Below are experts of layer 4 (counted from 0) of a mixture-of-experts language model. Rows are named router (the router's row for the expert) and show model dimensions 384-511. Each number is 500 + 50 x the weight over its row's rms, rounded and kept within 0 to 999. Numbers have three digits each.
After each expert's rows: "mostly gets" lists some tokens that are sent to it at least half of the time; "gets" lists some tokens that make up at least twice as much of what it gets as of all text. This comes from a sample of Wikipedia text that the model never trained on. Tokens count by the router's weight.

# expert 45
router:484557517517549526463492479623474553532505597519490484457508513491504478457500534487589508490493449424496440523539576462462503555546490527453516485534558508515474472436431538581466559495518458512557499600490488524545508419528590539616496502459438545587468392449469510557511477455465520600446469439567588530536587450518416526464549467448529551481536481494487587476498537462523537505528
mostly gets: " s", " would", " can", " may", " will", " did"
gets: " ", " may", " can", " not", " D", "d"

# expert 8
router:403507571414505466555506424527455455495508484525507503513464441496492505510497458583423539562513509477560488521566547475515527501568523603424438452515507479497494466458551500576446494527545642545526398490526514571533562526586503469467496492481459568426477433480490531525496521424489527416463558454494563618515460515445413547544538599597515504528576488563486475438517461442513538523465
mostly gets: " His", " his", " Binomial", " Most", "She", "St"
gets: "1", "2", "4", "3", "5", "7"

# expert 20
router:455369550471465476513440452510444475461477501489468498559545554529505431465492550558565491444567453563455596588591544428520653428442499583434519446461541430457434452406529527511514562574438388417469551452614545467552516493507591372507525511529555536436411431436435496505522421509433453475490436488577542506476446529487490475566630563569484477485446530522506490532506480462431537419623
mostly gets: " S", " St", " W", " P", " b", " p"
gets: " (", "w", " W", "c", " at", " S"

# expert 25
router:491539443459483474472540518512568523482523441500464501481485466474577561521462561569524540418501549482448536494398500484387480483523454455462565452533499499565444546478405451540435451533627550558493487432410547504503545501439473518442559539522470461452590488540560414439569505542560441494511483558487498447484483485561473565471544495529593419545447557554472482446525436492544465440436
mostly gets: "See", " history", "):", " o", " century", " History"
gets: ")", ":", "5", "9", "6", " by"

# expert 62
router:505534501521442530537459446611537480532445443462438464575438532494546555537415528484582576581446586602522573489577576546442506467550525479508460464515507504545421505500520458519514527506457464420517538518451535451506495507475466550523514503498489461511564579488568551531438569452556571454491447428467497463412469585510499604577432445551518419525521445403569507531494457426522544408494
mostly gets: " also", " then", " later", " only", "°W", " &"
gets: " also", " and", " later", " then", "/", " &"

# expert 56
router:422386556532458422333464454418439449549469465506447456535557478481456477427503521400457469521527495559514466491495570397523418509547398491508580521415540486439420557473476526569457488505520520507458491493514486590402487580450517433455484484492466564502466621476512509489521531537512552578494478447454475560556398562487540496518539520590448452545549516616509474575501474519547586593497
mostly gets: "+", "–", " ", " −", "ain", " ."
gets: " ", ".", "–", "+", "ob", "ain"

# expert 14
router:515448519449565495577473443480475371552452535473513453520499422593462479488544579561522504568576573550546564518511427467562522429506498550563528552429531549579578517614354492493490360440445553493542576562616520471493568516554432461511435503468477593508487485485500482447482466520569424433498535547560433505507511468485487463453599518525438572460525539491494390528509521401565458499510
mostly gets: " three", " two", " he", " four", " several", " final"
gets: " the", " two", " a", " three", " his", " He"

# expert 31
router:554481549503439411431426523493493538513489517507510580577499521505489580547403566508525430452453513561514478541503429483536546554406502447443517522432474408564414592516558570534494512475462491578562509522607443551491507556455434432416462543508573560573534476534535480507481506454513481494529536607515485531478431481516541573513548509498465489512510474550551505556525505516388589588494
mostly gets: ".\n\n", " October", "°", " June", ").", " January"
gets: ".", ".\n\n", ").", "\".", "°", " October"

# expert 40
router:441490479534512521424408498496505507573556471468508580420519573487435484550490460562528432434494480432492488541579500458526603499536422468554528469540581511493541536477561450569431473541493485488453521554518453450537544416439470567524394474457416560489606413484482490530493563562581604421480510492418426443520516550582618561458441490538457486566511482495498573578434479457585462460469
mostly gets: " but", " or", " both", " than", " However", " also"
gets: " and", " but", " or", " that", " only", " also"

# expert 39
router:443510458518505494472518498542654444479554575495529545477506526516557429513370539527531504480508526488455481417404531428538469479525537437574506436526560547524547551544502499505543472556483542494550484488520383454471443502500491560490374509477480524403510531536421506537529579448536530477505509488456489443494535510529569565508504437534484500457519422464487564479481474497488495493493
mostly gets: " as", " been", " became", " have", " be", " both"
gets: " as", " be", " so", " and", " both", " been"

# expert 51
router:522517489439568496443555607518392477540461502548479471418434550641511494441463495496489447573511537460563550543566514458471472521567504503511608464432448552523598533578579473534474551421433557432543578531437477512480519451448603480524432434581467570503465483490486461419422518432484530471509539531570447468446478528470430498515539436502500464544581578511450423467513519488474520563574
mostly gets: "″N", " second", " third", "-year", "9", " |\n"
gets: "5", "6", "9", "8", "4", "1"

# expert 33
router:583474424472388465476464450464501452604572535444602553465500464563597415466533532572461578471482550526474480449546552486449523540587529438496493457582457509361462451397502509535540579449499503452482551536511612546458433555549539535482473484471547523526499491571471532562503538553469442464562511493528486485510520500538524519528536500445406556508526521540569478549511512400537549516503
mostly gets: " where", " when", " then", " while", " became", "|"
gets: "|", " and", " as", " the", " to", "-"

# expert 58
router:452537509539523494556474495429493445507481496506547541502467591472500477607529453493532528475473449506556584493541517466487436517519498549513516556527484512451526537499524537562477452572540490360543537500472473515462484470476563537468508489535506551636471531524566547429546528531444464503535414594564399524572383467428534550533557460481371480517528487608382480549495535452478458600561
mostly gets: ":", "\".", " including", "):", ").", ");"
gets: ":", " |", ";", ".", "7", "):"

# expert 10
router:491528591447480494471418541620483382508495496514450460489517441452493507523467433558484480500567518460585529476492482530478531433520587477469564464550551429493515520495540518538456480524470547506553466557497501458458507551495460614497485530344465607446517401471460557485439580504551474526496514475672479511462515482564552546408536492526489504434545473558490501571424495491508521422449
mostly gets: " that", " who", " where", " which", "st", " when"
gets: " that", " which", " who", " (", "-", "st"

# expert 18
router:568462445562447446563477558571540521553499512522590510564559428484464370511536528595466488445491470538476573537539538510549486409608535498508486513528471500484492579418514402524569480392472484526546494539434509500507502520481444568589464517550526515413523564379498411506480526543558473507557512546459415487501549504450438470491493458433566532476445603464500561603524588451554565515479
mostly gets: ".\n\n", "\n\n", ")\n\n", "==\n", " ==\n", " |\n\n"
gets: " The", "\n\n", " the", "The", ".\n\n", " In"

# expert 44
router:458520499480527491524496471405493414565615436483449551528566433545431537390490526431512501440378489593471486531489458533502527503542576514539543472464489471484522401542472409491496514555474390423557533481558431510506534473458517404548550546517479527434496505420597475534511447459469498518473533398446392526517437483554465493461479534467572503512444563489507632508569504478465520513441
mostly gets: "The", " The", " No", " no", " has", " any"
gets: " the", " The", "The", " No", " no", " a"

# expert 2
router:536500566474503436529508492423452530499530486539508559510547554613531480443552462530455508471463435477500471525523562504482442479552459480502575485549514544352458459586538533494461478528505580488544536497503439520525541490565516489529593469498407483577459596584562506515410482483465400468371550479532477554481523506546464490526439467547462502476528428436435547596555453466422555501575
mostly gets: "′", "°N", " New", " \"", " $", " US"
gets: " ", " (", " \"", " K", " D", " U"

# expert 27
router:510474534453503438456431434606601509495461494546440438436483491547583459558442555507580511420525496484495508560496445547493498553444540535503414464497499483538516473495476604536533431462479427493549459519622473456439501523517495544505401512495515439553507547449580485518590465466631379492440568588455579476527484495525479611540468485517525465495472497571548526617587445474505459535429
mostly gets: " under", " name", " called", " Minister", " title", " based"
gets: " of", ":", " by", " |", ".", " under"

# expert 28
router:472498538521542391507584500420422564506533498458465494549400517472523459616458566419486515541495536535481499414520516474521580521526460467463421485576582454472463480459586585456501547448559411582501438504493490508429482539540436540572516538453537463451468525419517497585541444547533641441491496498551528434528492533477510446562553558434454495514443486499492474566472506508482461523524
mostly gets: " they", " were", " been", " being", " have", " not"
gets: " was", " is", " were", " to", " he", " not"

# expert 5
router:457550573493439481513434393517433482521441456507457566533491533422412577479440518566374548467495520495394548457494486496546518526512453589426443521492514495519410491467458514503473575523449450493500461499495514467516451527473480439433600528472572624497502512430497546514521492523486524454458434477583566517600519457453472426518515578566546513526528487517446498454525548584459554530581
mostly gets: " C", " G", " P", " K", " b", " F"
gets: " G", "p", "m", " C", "k", "l"

# expert 19
router:495489560463479490501474499476429509488479450425540473608492529364515567505483553505563582536507519475573545482548561512469473569527439542450454511530522540487488503467561537429500548482560450493464442416410491490548496519529546595389521452579471504418447570514538545526582412484456604460475442415422393515553495475421508539547467470524464509539559423563401478455536444545453469472580
mostly gets: "\",", "_{", ".S", "ley", "),", " Jr"
gets: ",", " (", "s", "\"", "a", "z"

# expert 13
router:569582525438491571499403543479460415454486518467470556522506475449497528525504562491525426466568516447481482598440474551499511472520477515409433492544495484550458460534443561444446450455509539527527524455472487504512504549551463467542530564460520497464590508522503550442457509552479503509522401581470491504507505551523609542495576402522528464559557515510505523478483539559386528559508
mostly gets: " |", " —;", " wife", " father", " *", "'\n"
gets: " |", ";", "–", "|", " –", " A"

# expert 47
router:481489547420495548443503496538479521535540436603395523487475399529508494484511494583556521495566554462576536487558492468450394500476492464400555474468450495418521426478575546579434470533446575514507619568494487504420446464530536645480527471544454475483523444497442548526487535481500477517537536593516487519495454503461489459445486553675471572464491476483477426540509457485512552537589
mostly gets: "b", "qu", "-R", "ro", " Clade", "-w"
gets: "1", "2", " ", "3", "b", "4"

# expert 43
router:552525460510580510455412519449428528503535546518541526495492539514447454540434449429563497521489510461549548494545554493517520546561564458635575547494513530539492651423541499573574546493440512515479440497491514605458551436548414633508503529484433543512460472527481520509534526443590496451468465485536504527572624452489495487481583503488501597524495552482433540405548405535582498473508
mostly gets: " goal", " yards", "ear", " points", " case", " Supreme"
gets: "9", "0", "8", "6", "7", "e"

# expert 11
router:591549582477554532439453532410473534472501442568528522459477504548569393413504541405510606487406472534595528506561518497500537543453452532475516469521513542516435506478481474537492526447453558492539539494548483590500458506522462559556543481542590469434496423493514506435509466401461529511487477452519521436532500475595462516536533564599439450468511545423458538462466539479508507531427
mostly gets: " an", " a", " \"", "==", " $", "===="
gets: " a", " ", "1", "0", " an", " \""

# expert 0
router:523544515539516540524480506483595490422492512485510530452532480562593454497514533491523436535489448497414519513477369372437509544453524482514485374509499491544488474533465549500553513474464523517451490604531500563522565493549541525522494598508499462489394487473559474493548598517572566482473494546560512512557579382581609574506505593418385508510492485454559471517475485505511515533521
mostly gets: "===", " for", " of", " during", "==\n\n", " between"
gets: " of", "-", " the", " for", "|", " to"

# expert 3
router:545605490458524513465427480584528460428533492522481525490447475505526448362564504504462478515590464519552459550537407436450528485507481504465557464443499418510518439520528502508382462505425506441559572514553468537433560517475551425503476505488581491463520495547477494432447448501508416521609505534529457519527587443510549578489504467455405491456649511503477479471572558433494507556525
mostly gets: " a", ".S", "|---|---|---|\n", " Inc", " same", "|---|---|---|---|---|---|\n"
gets: " a", "-", "|", ",", " the", " an"

# expert 59
router:502518580369538491461558486531435526561462456542551439516495540486490589530487473444561526591653515476436551509551550565480471553594464486452498490471443564412464413496528542610434572513511572521524523497446495437546487461448496619397437471520482507541544443538491514606488469430458548473549459476495561567549560485450623555479541421521478477522526351462465469434511551437430502508509
mostly gets: "),", "\",", "',", ",", "idae", "h"
gets: ",", " and", "7", "),", "6", "2"

# expert 48
router:524476411479556550465421529605582489484504500549533560547584560554467475542488492614504497453457497553450390442548510447490518511530437507464465468538501523548504482527476511433526419472514535459472536514566532409545511498559556499566464577506547432467520522492560408490571387563531554491473489501513475391467583526526550452523518580432528569565477438533528521544592395478595389463472
mostly gets: " for", " with", " would", " to", " have", " from"
gets: " to", " of", " for", " on", " with", " in"

# expert 37
router:571497537530529531493486600530431519457508509602495507533396508564527525580501469483513438549542542566472546477531574549436582480546456503491582493435423416501468564443580478504481469491515540569494511529481558556463456427452462607500536499481486536512506518458594447478506575533513481571603499501505480508449457506501443538471534450487561463615466517530497519489539437558523507496455
mostly gets: " Genus", "}", "ensis", " He", "by", ".)"
gets: ")", "0", "1", "5", "4", "8"

# expert 12
router:472524517412548460517493611495557508501357592497495516519544541505510476472611530423450429474518516442547570536479566426484508622529519410441508485535547530484483385465503506545525537445432569429417494475485486494484549530435564500544473578473520438582578465465508518488447501415472436507544523548509463566521475443503483550444511517458553443477576525499445538506540416582336612577523
mostly gets: " S", " |", " —", " almost", " s", "',"
gets: " |", ";", ",", " —", " S", " A"